From a checkpoint of a small mixture-of-experts model trained on Wikipedia.
Size: 8 layers, width 448, 76.4M parameters.
Experts: 64 experts in each of 3 layers, 128 bilinear neurons an expert, 4 picks a token.
Below are experts of layer 2 (counted from 0) of a mixture-of-experts language model. Rows are named router (the router's row for the expert), gate (a neuron's input weights, with its number), up (a neuron's input weights, with its number), down (a neuron's output weights, with its number) and show model dimensions 64-127. Each number is 500 + 50 x the weight over its row's rms, rounded and kept within 0 to 999. Numbers have three digits each.
After each expert's rows: a language model's description of what the expert responds to; "mostly gets" lists some tokens that are sent to it at least half of the time. This comes from a sample of Wikipedia text that the model never trained on.

# expert 54
router:608488482532442515540492557507501448531508491531489522576444490402568520488496522500646507504524473502478563536528468527576443544578521573486596452452493504543526474472519514515456520551591516
gate0:544522484484489579513559389367501499529481474533515642510514507550441437405554455500547579515534628523564462595533454496491508543357457435505466444551463489473595504542528590554517431475455469
up0:460505553462564463368541502526586454436522538430452614454449474486459507510569462503503467474434465491528558483490461528498461402581500421563577458449539583462487455529484403461502435548492502
down0:474455500553556506509487565527478504487468550513526472550499466451526536525515497534467438529572531516502492529537477461499557447558468515459492490508437516516377418499642526549416588493540483
It responds to: Score digits, word endings. Single digits in match scores and ratios, such as 2-0, 2/2, plus word-final pieces like er, ist, men in Poster, Specialist.
mostly gets: " own", "er", "6", "5", "4", "-old"

# expert 62
router:538503469624472492542475525452453475449535553561553428522467481503624472496488473465534484579489469566474491509551454484612408509448422521476468446508515518661565540466531532499607484538585435
gate0:429525503578446442440473459502399518460519406598520492492516509498559521525453464509549564443527508529486505484534508560545451598482436484450514557512470451535537513632570558526462436436456415
up0:660525497428427521511597503533542549534477509515549517586479441537391464434576459460473456484512559467539494428564550436532410495473528480516546465479518534497519493438495591530560556472493508
down0:443450407494493517503544475477477449510445559446489473374491558483401568522517532522580487477460454512628471498531513460486515462661519574481489468457483582572475573502512456391530477514567437
It responds to: Digits and from. Trailing digits of numbers, especially 0 in figures like 280,000 and 150, plus the words from, between, million and billion.
mostly gets: " from", "0", " between", " million", "idae", " From"

# expert 47
router:478506462604489496572435503485504422461573538467599427496479512438550499516611502497599470525481432511456476471528447498540403477482538479442641478510542515499571452508488555540477458574564456
gate0:455443512517485438588549530458460523460464459557479514591439559553514564449513528520522446544455433532435486465455446504497448486492488505519334467419480488496462476488456508515486564424482538
up0:495532496485495583541538519494432479499537504570558507585446584493430489441446402505622435524543483549518453533558431509507470571467552414549479477561459523482553379568438483448524437486471453
down0:585495483508485562451443462521506479532564528569459509480550577488481524471519464475471450442430539581489593512491515540506514567484481550505433462526518538460506453496384531426511483509527555
It responds to: Of, headers, taxonomy. The word "of", closing == header marks, taxonomy list lines like Order: Asterales, and word pieces right after a capital T.
mostly gets: "==\n", " ==\n", "===\n", "==\n\n", "===\n\n", " of"

# expert 22
router:522526421530492421457502566482472476451552546510549441552418519468576509521518522491564517527466460536472476577532494561539457490509496471464545433466573530542587545465601508522445461562547477
gate0:491455409460530528557427559534559560469407569511463522583528481444585481435572497546530537515538420543514475520494488440470554565454498583468522492524534528545386458512427427538501504441551445
up0:527567447551505504493532525454455552542472538418464443528460555482536549553496565500476481453478463545540571495435566496543549372457547453533453528455565548462529557433546523592473507490471486
down0:451465467585504468537489536523605444563560366551531521474467492514470532532539481449489477497562419486515476434520522482450495578534435497526561529433513487488454491490473529502515513514504503
It responds to: Mixed nouns and years. Content nouns and year digits after the, in, or 19, such as conclusion, diabetes, hospital, 1989; no single clear theme.
mostly gets: " marriage", " finished", " performance", " hospital", "09", "18"

# expert 49
router:583559426536519426505415541457476452424544549568579449601409525455535532465439564512585560539490478537455472561527461507518451430546450556513492388457537497562507564443599528531460448493548497
gate0:471408421515559494472528560549514553468461539554470517471465506424402516485425412467443512542573440521578493431461481445489484547510597551512551462618521540618570470505456516571537566500554560
up0:478526478443564513485556520497452431572569471455453572421524566503481512451563464450424453485510562551425531462585548459484501546521460521524523541589463434473639428494528548497509460491487537
down0:534365459503507444536509527605466399527483491489511547489501520511449433413418520445476586466495474511468499559535507487562422488541599509477432472456491449591462474505461534520442384444456542
It responds to: Word-final suffixes. Ending pieces of words and names, such as -ing, -ation, -ures, -up, -finals, Kong, Carolina, -istan.
mostly gets: "-up", " Kong", "-finals", " Carolina", "room", "back"

# expert 19
router:535518498533451495546452549438449393487504593535507460555471529478520560533499504555585544515503480479426483642578602556516448573595440531419549469380536503547514471440543511481448468518557575
gate0:437538514485508521467537623531535400565402414460458443495469549484496504460450559499438644525522501462471536398586455546443495510385491487574595495483450554513434527429490518575398524511545514
up0:496524533380472515459495551524518592481421537543480495522474547482540595535497540508432576522440533542586437520598463550445498534520529533577510465545508544572450475497502524545421537540497505
down0:464488544418578593572516544382460553443488444552474541517522504569500477451493577555572518442563554454395528459544519501578548481529448540464582518471586457400456486492506540460505566520503495
It responds to: Subject pronouns. Subject pronouns right after a period, comma, that or where, before a verb, as in he, it, she, they; also == headings.
mostly gets: "==", " it", " He", " he", " this", " It"

# expert 56
router:564563451543470502537496536518462478470550563524529522601461526446552536502522512517574459540458441569414535601545515527542514543576498479493531497429535520537501515436536584467451455562545478
gate0:503520529521525504510574520559607560527399451523506459438524542500466476418456407509477512548498515515412473500466472466529380466487477566592490418399503548464477448556448544463405474434569533
up0:449565530529561512512600477457519430515522419548518486540474527517531456466428443502397517484480506574539510539399424450448527553472457531638502541581490521432487497539476466537525532470446506
down0:472459403445494515542377432521500499552460434518577548539536470470433551572535495514474525472493509451525474507437514488482433465482537507445537446426554539438498412466427493543531500489459424
It responds to: Year and number starts. Spaces before numbers and the leading century digits of years, such as 19 in 1998 and 20 in 2018, in lists and tables.
mostly gets: " ", "20", "19", "18", "10", "29"

# expert 37
router:521508474574474438543520584494483461451576537488525499542459533439536578551518458497560539497490414505447447547573497495559417483589466510440617515480497498533497576461544491472418486548552460
gate0:406531499501521444536466366510513511547536508462573461526437478478549468475573526520563423445648454532532481520607466540424500459427542577469470395605433533580408537510504496594530504526484554
up0:582442435536454540537508390460527512418442555524338581511505567516477562588500442509530557533403513495540542519481538452581481418414538461510495541482544438448570529580513488414494537453440598
down0:570445507505572515540536452509505555453525470460500529497455518531501540470508484441445474570487493513468397472595500533607515495333469484580507515455578516546452489540430462457560517497482536
It responds to: Preposition of. The word of and foreign equivalents de, von, la, del, der, after nouns like Church, Bank, University, member.
mostly gets: " of", " de", " von", " la", " Of", " des"